Weights of a small mixture-of-experts language model, trained from scratch on English Wikipedia: 10 layers, 8727 steps.
Below are experts of layer 6 (counted from 0) of a mixture-of-experts language model. Rows are named router (the router's row for the expert) and show model dimensions 0-95. Each number is 500 + 50 x the weight over its row's rms, rounded and kept within 0 to 999. Numbers have three digits each.
Before each expert's rows: a language model's description of what the expert responds to. This comes from a sample of Wikipedia text that the model never trained on.

# expert 43
What it handles: Suffix pieces like al, ion, ical, ment and abstract adjectives or nouns, such as national, social, education, certification, laboratories.
router:477640516440467424536519540576556587551493619541524485536507456475547516440502498486485480534432472411397501529493519538603445544485510449489513497401417504492537571550552565512429520471575473444560547469582420480438595447547464461517444493525500480487501432508455542560480520528443516536

# expert 13
What it handles: En dashes in year ranges, digits of years, decimal points and pipes inside tables, such as 1919–1930s, 1871–1918, −16.3.
router:487549507409438423542550563523490551550419535491507480494597457477468531428514470471445485524474473462469521559568544543529483547437448474495572450411424506436572528448587500552469540467492450473522585470525511522492507499557493494501412484533539485376551456475419508532441653547408554532

# expert 32
What it handles: Newlines and pipes ending table rows or paragraphs, plus heading equals signs and Succeeded/Preceded navigation boxes.
router:468528557448420467503552453596509554548397509525521487521539482459491570437524467479480470579469487465461543557528537511513422611484522437498460425474385491434584543533520481565476582470515487415563572424520500545491532548558474410526457530552486390463543451448474566537478577514425516534

# expert 30
What it handles: Markup at line starts, chiefly the = of section headings, | starting table rows, and list dashes after line breaks.
router:430515568481507442561599480500479553600434518527503438512549477499508550478551465484469513532455481491447554498457517521556424574449554373491473421497397486457538497510505529552460571447506460386524516355508495540489487518519433443528407560533497416439473466442438556521513537515435571523

# expert 39
What it handles: First pieces of capitalized foreign or unusual names after "the" or "of", such as La, Le, Mac, Las(hkargah), Bas(ic).
router:451583555426481495575638511531493520581427580527502503574598456479499521432518445423486506523444511437493535497488561602596460543507501438442524484483492524452594439533495481483475530519635458494576507425580504518495521515574515490548404548504501474509527451501474585532506533534426537531

# expert 35
What it handles: Capital letters, acronyms, symbols and digits in codes, initials and table data, such as D.C., UNICEF, FLOPs, PS.
router:402543531501489465515481482574535515595404505551543456568534470379466546476489418482442521551475468466468547566544487533550442529501501477501604490439493513496545564409663479593448566488560461475526550475492428547477504561568446482505444515499506478459504458477458530511477590536425576535

# expert 28
What it handles: Digits, measurements and symbols like £, ×, mm, and the slash or scheme pieces of URLs such as https:/ after Website.
router:466499504430496460551527536520514530530460536552527501534526519458523503473517477490440462571439448515454538539569530552522484600419503464498596467404444507487505563433589508579454578493538414464570515473526478560382547534537465527521463569527539488443540443480402587538437628502431577540

# expert 16
What it handles: Middle or final pieces of proper names and compounds, such as Ra-ith, Hum-ph-ries, Cum-ber-land, plus compass words like South, North.
router:414506513467485433496508455568485524506474589600613474560490438485526563491526454466500523522475434533429537521522575608561462554500495439471534464464483463463518454522598522565451588475512454506522586493562436551467527578503486437560462516615534482489569471403451521522477520569468555603

# expert 38
What it handles: Word-initial prefix pieces and hyphen-joined word starts, such as in-hab-itants, energy-ef-ficient, semi-finals, re, dis, un.
router:465508530430452458498494533520560491532473505524524433536585498493537509403526480472461536475493501422483593527449594572526472587472520506483594378456419500525555527445528444534440497479539455446560505442613458558454505515583460523547442516553493460460502507348444544541433540532425549493

# expert 33
What it handles: Numbers and list dashes in infobox fields like GNIS ID, area codes and formulas, plus spelled-out counts such as two, three, four.
router:459543493375465445551507491534525538502448542538532482517530443505481566448502363483489476607463498470481542556561516543540484616511507407471544441448445523512511543484576491574446561468553463432579510468498421506410523589519491521541479552488495419411492506446495572523438602498435523542

# expert 17
What it handles: Pipe separators, double spaces, line breaks and numbers inside Wikipedia tables of sports results, statistics and dates.
router:465546544379476473514548484537480538559398553527528480561561471508488585419513504441511469526507513457462501608509499567505478578444475455489511438481356516434582557487529473530455585451552524477514515468556456520494558530515486425522450507551523450480512419492433564520464577634454563557

# expert 37
What it handles: Blank lines, list hyphens, equals signs and table pipes starting infobox fields or sections, such as Frequency, Formula, Coordinates, Scientific classification.
router:511569581445466405548584525567516544500385527553513429539532442450521526427500436506469474576483514450471608521466501564558467619478563493485561501487460491527542516511512460498496523424475425390586500519474424512474517504526495499540454565490576397419469435451485569544506524506412512529

# expert 59
What it handles: Mostly the, plus The, a, his, its, their, this, beginning a noun phrase, e.g. added to the National Register.
router:465524590488437499517612477558504508507484580518521481532549495453481555428523409437449397538504454519453607534497490528526410617532527498417514466434358491525523505543502525604493533482504439480540531479520471546482515476509460483575483523517552453416576444465469568533496559560477582571

# expert 54
What it handles: Capitalised adjectives opening proper names and medal colours, such as New, South, British, Gold Coast, bronze medalist.
router:516575560444411456571553481630577549563413582514550435529517449500539501480551425504461514506447489497489548543457525511538487558515465499441524519402366453483539521533557514546489577451540480503539530508586425514455591513518496497498453559584561485524610444468475525521471516553472581524

# expert 31
What it handles: Digits, zeros and unit words in measurements and statistics, such as kg, lb, mm, percentages and infobox weight or timezone figures.
router:493529477364493446598539464498516532532463491585511452525526455479523533415536405490465460525516480503482590535561504533611519509446472485459577465436417500455545528528595472535510520450514429484572497520506433538424514494515464511561464561537503463494542438414420502520418562603412581543

# expert 62
What it handles: Equals signs in wiki section headings, especially closing ones after a year or title, such as ==2022==, ===Results===.
router:490605498442529446486544574547474511570434570545479454558599463497481504451514455427419503609464521493448473588538548556517370587445497499451504480458495476539518569514532468554454549493512437452527481510533498591475533533541515484523453496535577442488539432519403536531527585549452613531

# expert 55
What it handles: Common prepositions and conjunctions in running prose, such as to, and, of, in, through, during, plus the under in understand.
router:398514547480454353540488554503528603524480548537509478534586495412527571440543445506460429544462501441454566544516515521499478607503486449468539412476470485505516524515522494553481577501574451427566527465545470638454493533503438489527444490554503483496576428460444555508465593574485523504

# expert 26
What it handles: Opening quotation marks, parentheses and prefixes starting a quote or aside, often after said or wrote, such as ", (pen., ex-.
router:495492528472471478472551533536511538533472519521508373566593453461493531440521499486366454534510527448399565529530538554541444592481489462462549422501447487529535565476562479526479548472549500434535481453584490548486526595613408482558395485515528485395534484452445548555450537490443543528

# expert 1
What it handles: Opening pieces of words split into parts, often capitalized name or title starts, such as St, Dr, Sh in Archbishop, San.
router:455571498517487492561591465559511542533471536519486536531546425484552494440617436499463457500435454508421521491464531582514475533459508379345454439421491480508506497502516474527456570461513468485578565384501457515449511513551513495547413483574534438445549456500433525520445520521404574490

# expert 40
What it handles: Lowercase word-start or second pieces of common words, such as rec, rel, app, and cu-st-ody, ent-hus-iasts.
router:459592522477470465459516499556557523538470553523526506549506445447512539424608525452422505536445507492493466501512539635501400564493560469407492439490462460485550461528508469581454501485471503465509552410489393538455544532576449443623509493554592518483474456509490585529448535559412539554

# expert 11
What it handles: Short syllable fragments inside long foreign or scientific names and rare words, such as București, Uzbek, sclerosis, mediterraneus.
router:444574517443491433527520433526511512510455552595487532604560454408514564459573477427399505505463489521473499547532570651521387526510473497495479442487466483514543544531540527558436550451597427465539548477525480534460506503521397451526495496545512456462486393432466556557448507546440500483

# expert 14
What it handles: Short interior word pieces like ti, vi, di, na inside longer words, such as requ-isi-tioned, gra-ni-te, wal-nu-ts.
router:465497527489469463558570510548533504528492540575554404530500494418518506437551448476530456486358452408512471473520526635563494516443465473463488399503454496558544546422525555505492538491553500491551582486494443519437495473542435497542474582572553442404550456432454579555435530542432514498

# expert 53
What it handles: First pieces of words split into fragments after a space, like har in harp or harsh, ch, res, Gu, Sch.
router:440534555489503505531603495524543523537396578538592487548561469480552492446545475495501519536475519414395499516483570625538495504493481468395542442477504458429531484474528523551497535474516512478552507406570537521441581555568488498591495590571571453481569513449440510592483491510420559532

# expert 8
What it handles: Commas and linking words after a complete phrase in running prose, such as comma before and, which, where, but, although.
router:464506568504426415577529545532602576511447522547532483552542478477531578483536433438476513528482495495463494598523494520529447598497510410435510368417471461454514500486583502543448570475542453340545524467545493520513526520539494439516428538542507470436522417479455544528519519587467541526

# expert 3
What it handles: Final pieces of place and proper names, such as -ville, -ford, -shire, Street, Creek, or Indianapo-lis.
router:454565633484458475527483457622557551531464556560563513520566474462506533495502423458472509525459420511444532644464509507543463516517478450462534496437428504513496512460585559585487566430540411466555542504523470536439573546514450509501465491530530430410542446444492523518477556582465582547

# expert 47
What it handles: Byte pieces of Greek, Japanese, Devanagari, Arabic and Cyrillic text, plus syllables in transliterated names such as Sasnovich, Radnorshire.
router:483490573455478492552501459541515526510460547563530440554543414430454572499513462458486444518410504454385496551577611555549453491490563441489562462489485430469562490488579543540459564460644457482521533467570490561453514551525479458484467490528493426424519409506433527578508576539455554531

# expert 19
What it handles: Opening parentheses after names or titles before birth dates and notes, also opening quotes, hyphens inside names and line breaks in lists.
router:409478525449466456476517535562502535556433517524555461549548501441473551493509443465453490524478481458450513609482596506531462594480571447498536408479466514479521528476587468562411580455561458466555502440589511510463513538515418464537438517527506486368517497383497534516500620509425564528

# expert 9
What it handles: Commas, table pipes, "and" and brackets right after a personal or place name, e.g. "Driffield," "Leland Cook," "Jones |".
router:461517594497415449562498491539552573533434522516560482572534456485553588498515403437478520530495450501454510638456505530504448560488479408454532429444468471475505436501562532561446577475545467428529479447543480509498568540524481439523423512539496446380535406450497500506494539606466573528

# expert 45
What it handles: Initial syllables and diacritic letters in Slavic, Nordic, Indian and other non-English names, such as Go(gavale), Ro(ża), Å(dne), Hä(mäläinen).
router:457474558451480480524538477580482554472412552541538488559579496417537490494557411406520514492435499498446480536509556636530499504455531436427561381515501525445590459470511500534485563440554474525549505422601508532470529574539474466490469580558555456458562446496446540547463527514443582544

# expert 50
What it handles: Middle pieces of multi-token words before endings like -d or -ing, such as reb-elle-d, bl-ame-d, goal-ke-eping.
router:508528528436454468508510478557528540515472555559525481575558429492417533461564472430437510505399482383474554506513576537547437529496481502460509433488426537446530484475547487471422547465485446440593574413490521612415490497592479454539443629548499478456517433529490528504430505551430512503

# expert 36
What it handles: Later pieces and endings of abstract nouns and words, such as -ution, -ation, -ment, -aster, plus nouns like research, review.
router:458552513474486499473490465607577588497477503488524506531480451514459493448498485455500395543452460430437494586493552502567448503490529473442512484382441467436549445507590487501457562418491487432546564414521436607427615496557481443546482538563566457467522452528484544536474559579484551554

# expert 22
What it handles: Field labels and heading words in infoboxes and taxonomy lists, such as Tribe, Genus, Order, Years active, name, Coordinates.
router:466536540424473463509497505562557597520463561531541506607486466487411507464510473495514452597482512453480567586472530557610482532441498382482473497467442428437522461516563471528522546444520477423567521517512414504453497445509385482575467468511536428478539407484450518495525565526428607517

# expert 7
What it handles: Inner syllable pieces ending in a vowel inside long or foreign words and names, such as ti in reputation, arin in Katarina, ce in Cretaceous.
router:429526551479476481495533469546477560533474541528463495542503482437479555455560529438453454510451402456503528530587561567522416517523523506411475445487457480541533470437542508546472628450559516438539545463498463503446544476487505435531409592539491349441494401477480561597509524568427534539

# expert 48
What it handles: Middle pieces of words after a prefix, such as exp-ed-ition, A-ust-ralian, enc-omp-assing, coef-fic-ient.
router:482633504432488477559485576555538516569480565513530492569532473437539530473515472428445453528432450505466552527527545527531475567473529473430481487450443442467544487470567535580472512415530503400495556366524441534517591483491507482601423494537541451467506460456495481574434554575447564569

# expert 41
What it handles: Final pieces of words, often adjective or participle suffixes like -ped, -al, -used, -able, -itive, also endings of names.
router:459559602389482474565484478531591535557462553556583496547546445476484546518580399448432539511482430478488549565470509508521462513502472483459540525483397485487507493492587559532460545397509437431557543415492464555427572521555445493525464524544555430444582409511480541517504545562509523539

# expert 58
What it handles: Mid-word pieces of learned or Greek-derived words, such as a-est-hetic, ad-min-istrative, apocaly-pt-ic, arch-ep-archy.
router:498592522445511429497532497579483525497469555605551488581507505427414502454492473499439436528436481479482515541513561570542338518503467471432527488474482469436561489583560503507457555435541501461540569421545522589479585524539500464564433474512474487473526445490464532610431559558439506556

# expert 0
What it handles: Verb endings and whole verbs after was, he or it, often passive reports, such as said, announced, attributed, suspended.
router:489538527464370430573520554501554530619449541516521454562507507477484565492545509482485480564470463495477538543520535509543474517477446491463529456494413480503590492534554539538486545382587440411530492442553453579473607480502426460532479501540547484477524474497425614549413589524469549572

# expert 20
What it handles: Articles and possessive determiners opening a noun phrase after a verb or preposition, such as gives a, become the, their, its.
router:458528559483452491518578543520514517539480527508519466517566499439471567461543455438434408522457477510427582514458495527566446584476494491451541438456363494496505551502511587561464535469529445461535524469534486567385619492509414491529497495524559456401594447442398567532472524533489535552

# expert 23
What it handles: Sentence-final periods, closing quotes after periods, paragraph breaks, and clause openers like However, but, although, It, They.
router:483535639489383426564563446547533546572380532538497490514585455475505535469526486453487513593484477457461579552563527544511410537441517475469564493504394540467549554491580504534464534498520492424551520469540480581482538524545449494517379489513584433426516450496443513508487536537475528522

# expert 46
What it handles: Final digits of years and numbers, such as 16-27, 18-72, full years like 2015, and inches in height lines.
router:477521510406392467501533482522530589524439538520545498517520458484488582455542369466465480562483440485493567543559571527517431510420484461482534483393455434474528559477646517553496521425542428461522527494534522515470520510526461524534489503566519431407549440475426531513495609562430554518

# expert 10
What it handles: First word piece of capitalized personal or place names, such as Ka, Le, Carl, Han, often after a comma or pipe in lists.
router:477539527500472510599585459547530552578399554496504522569517497401480476467495411470484517512470525504470457519506539626569496575435503457435441415472473499475616450486530521591444570471527474506522509443557524514442570546566491495607412536532487413500556471456440511528496516540452568553

# expert 29
What it handles: Articles, possessives and adjectives opening a noun phrase, plus word endings inside modifiers, e.g. an unincorporated, high-profile, 66th-minute.
router:490544583432375476558557538592519495514469515530498455513532463473520525471531465439448472492520504496437550580506484529552463543529533494469546468458353472497522525492519555506466560455573442483602537478500519512460633452556436460527497541508567443439533468415440523530461508617500601579

# expert 15
What it handles: Line breaks after headings and sentence-ending periods, heading equals signs, and clause openers such as There, However, but, although, where.
router:449527551451401440514543485622526508546411515531509444524552510416468567403525454444527465598464499488457509532541519537510416600449550491481512487475436510497583528464558493546480575469524505374564510468525478565507528523589442460515462501515545381444473490462472594525506585527451522503

# expert 56
What it handles: Auxiliaries, pronouns, conjunctions and adverbs inside clauses, such as would, has been, who, also known as, since, or.
router:408482532452428419571519556508572582536457555534503493527568504417503576481543491507457407522437461470473546555510538517511490594519497436401543430503464495438506525454507450569491548438506475384506529490545489593507518499548423466511416547542548429427529446452506527514468503577478517632

# expert 25
What it handles: Pieces inside proper names, often surnames and place names, plus first names like Alex and Matt, such as Barnsley, Rohlman, Meyrick.
router:406560605477476469575525461526539559529449606531512515529531521359468532476465498456494515523407496506482522573533609634551431533518534482473511453468492430476581474530567527539458563424498434496523510457556556515460592489534505488535415559554523432434517459476504497565495530563460545497

# expert 63
What it handles: Verbs, auxiliaries and verb-final pieces in narrative prose, such as has, had, took, distingu-ish, appointed, plus prepositions following verbs.
router:420532528460412397512512565506580576513428525506487412534512490454447560424541449487503429534457479498461513558462531532531486502452553501441536451499431527501544489534518547549416574438552479424538496440519489655463587533505416502525447502555531470477527477457488600518473568601454562534

# expert 61
What it handles: Verb stems and inflection pieces in narrative prose, such as fall in fallen, send, moved, debut, and endings ing and ed.
router:449533527507508477525534551546553544546451531495572465540488482498448514436533497440509468569535458462505577501484567495540434492530469524405506495479456434429545513544584556526426595423471474433510536489557497583385551506529431494625410591572553468478530489465498545590482495595432549550

# expert 49
What it handles: Commas, and, closing brackets and quotes, pronouns starting clauses like he, which, who, and second marks in coordinates.
router:370514547469482480537552475502514566508425538492531450554559475473455538470522413517489499529493504495421499644582514519505478561478502487417532420467415501436497489492592491584499528504517421387545541475548502571508507506551415421530422523517529430430498408505471579508479565545426532523

# expert 5
What it handles: Nouns and plural or inflection endings completing a noun phrase after his, the or a, like son, wife, company, albums.
router:432549562519418479540533527557528545636465524490577491557545465478500547443571477459485469589509451466462517565529574538555435528427440377459495496483437458474524469531559558607508531444563427412539504486570453523439546459548484460497461484569515448458576438476423561511514544507483506550

# expert 27
What it handles: Last pieces of names in article titles and text, especially the closing = of a "= Title =" heading, and endings like -ić, -berg, -idae, Township.
router:374492618500474497541493470580525526534474510571593500523513432451483578517533419442505478523499478478460511619540568531540506499469530417497544467462467445461540484483591522545474544396550477496534546474546476531454562555512452456528433530524538410403530423499493496570524563561446587577

# expert 18
What it handles: Final pieces of foreign or uncommon personal and place names, such as -berg, -ić, -kov, -ville, ending Iglehart or Bhowmick.
router:454495654458457488554474451572547597531452525521516495548521470417511517513477445477500490540433433506460501586507591595552490554503506486449512489481455422476543452499599561556477551431496461480534517455592514514429544489542477466503404504527530420416528453504475496541475552589481628540

# expert 6
What it handles: Determiners, mostly the and a, after prepositions, opening proper names or sports entities, such as of the Atlantic, for the senior team.
router:474592502477470473505625539590514527546490622531543464525557465447490560434606436466474487508518471486452558571462518519617371539488505476468501449435428529455505497534507567555513513503511409469544547499557497553509535490521512479553516600505532441462533487445425516517480568623484563514

# expert 51
What it handles: Prepositions such as in, during, since, between and on that introduce dates or places, as in "founded in 1107", "since April".
router:428522567497385393499508541570558570513460565549533457517546482449524532455555401452467451532484506496434515543452487549522474573461534402481511374488443486445533548550536522495508561465539423440563496458567452567490472509490498498541406512563513461476594503464457532519468612555469585515

# expert 2
What it handles: Column separators and header words in sports, election and discography tables, such as Pts, Votes, %, closing pipes and parentheses.
router:428566497386480404528574501587595554516438543551550474517495411484437559434511481452448503555462485513486560585533506529548452539440453446497518446444469514476544575472534485554461514436571455455579514496511413534472502480508451398545500541542562446475470462516494499565491483603436603545

# expert 57
What it handles: Of, for, in and with directly after a noun, linking it to a complement, such as "Bachelor of Arts", "Round of 32", "a city in".
router:437520545489447387532497519559609567508456506525504451546530463456508544436521390456434482561485477485454510541472487525573482537493552403474518363499413531466506552537543510570466568462519413421592511476545514564502481492471467486560422539555550509494579487465470534585481562591481564472

# expert 24
What it handles: Opening capitalised pieces of foreign words and place names, such as Pl in Plata, Sc in Scotia, St, Qu, Alb.
router:436581525454441484520533550565499594493464559541532500548546461435477545463591479451463512500463507383450484520551605559597443515516599480491515425461501463383532489439503495544365522470512467490548494426555494487489550524546480483516417549486547486453495463469513482575519566522406591478

# expert 34
What it handles: Short letter pieces inside ordinary words and foreign names, such as c in subscribed, em in assembly, po in Hapoel.
router:435504543449452446462488431524589499510480586486511454586571454460522579482589486506496448529454423471482504547482659625492472536489581455512502444454478452502515474488540473509461520442600457472536572493566523552451523557565473449518486498553588482469552427480477548614484525512437530548

# expert 44
What it handles: Lone capital letters starting initials, call signs, abbreviations or names, often in tables or lists, such as KLMO, Evan M., WEEK.
router:441534561495475502528539476560486527591380520505544446569541438425450520493557436501466496522475487498424553551582474519550474535453523437512525444415498540473532537472609519628473570450543436502540529477540427478463542556584472449522456518547546492494538474453430597539507605529476602509

# expert 60
What it handles: Pipe separators after years or results in filmography and record tables, list dashes, quotes, and first names like John.
router:510514581462477454508593482534482564519404529496501437559550454494434550501548420485429528553501519449424604519466523530571476585418537449481463473481424549462522465523522511610499586432499436469562554471509482538517525510514512533511428571585533467438585442444428587505477568524421533538

# expert 4
What it handles: Past-tense and passive verbs like was, born, released, held, plus commas, parentheses and pipes in bios, discographies and result tables.
router:429514518427384458539564532499526561548436543521532450514537424456486520464577445464459443582465503532513508588455543514513498552431417432458494474483424507453544549522578434583464525461511493471507533499550501507446531490519487475525431519566565430361517401457494501504488531540442595611

# expert 12
What it handles: Forms of be and similar auxiliaries or adverbs after a subject, such as was nominated, being filmed, been considered, widely.
router:511496562456441480574524522533516522553465528509509448544599476475480479418610502473495470541402445515511597550461594524519443526479483456441485397494471529421504492457538470533486512394500451432542530443577477535487480502579506524527463532549473379497503466413462555534477540535460516668

# expert 42
What it handles: Digits, abbreviations and punctuation inside tables and infoboxes, such as U in U.S., scores, football positions DF, MF, FW.
router:469502536385456489514591443550478509563362578537525428523539449465434501465586462497463497522473478499443540536570521520515447565463495458516544419407441503462534562492551517615518563437526476479571512468499398513444526530531452496516472504587547487489510487486469475508423556530401590578

# expert 21
What it handles: Numbers inside tables, such as minutes in fight times, votes, yards, season statistics and years, e.g. "1:06", "19,142".
router:515524470413470459565543470514520530528412556522529490527541420473456570412505464471496490553481458450460574538554546555531457518509477460480601443383425531523514546447541551634496567438543442459569488461508473511431536569521500503533475506536505489430512501455449503522426612588433590557

# expert 52
What it handles: Pipe separators in tables and colons after labels like Date of birth or Formula, plus dashes, semicolons and since.
router:463520558467478430546566505506488551528423552514540469540516447498487586505504468457438452574464497477470536613444505544532510598433513378441516468475466519480543542468537544555460586449553455493524482462516495542483529562500476445548399535543487455403530402487416574532475562594433587560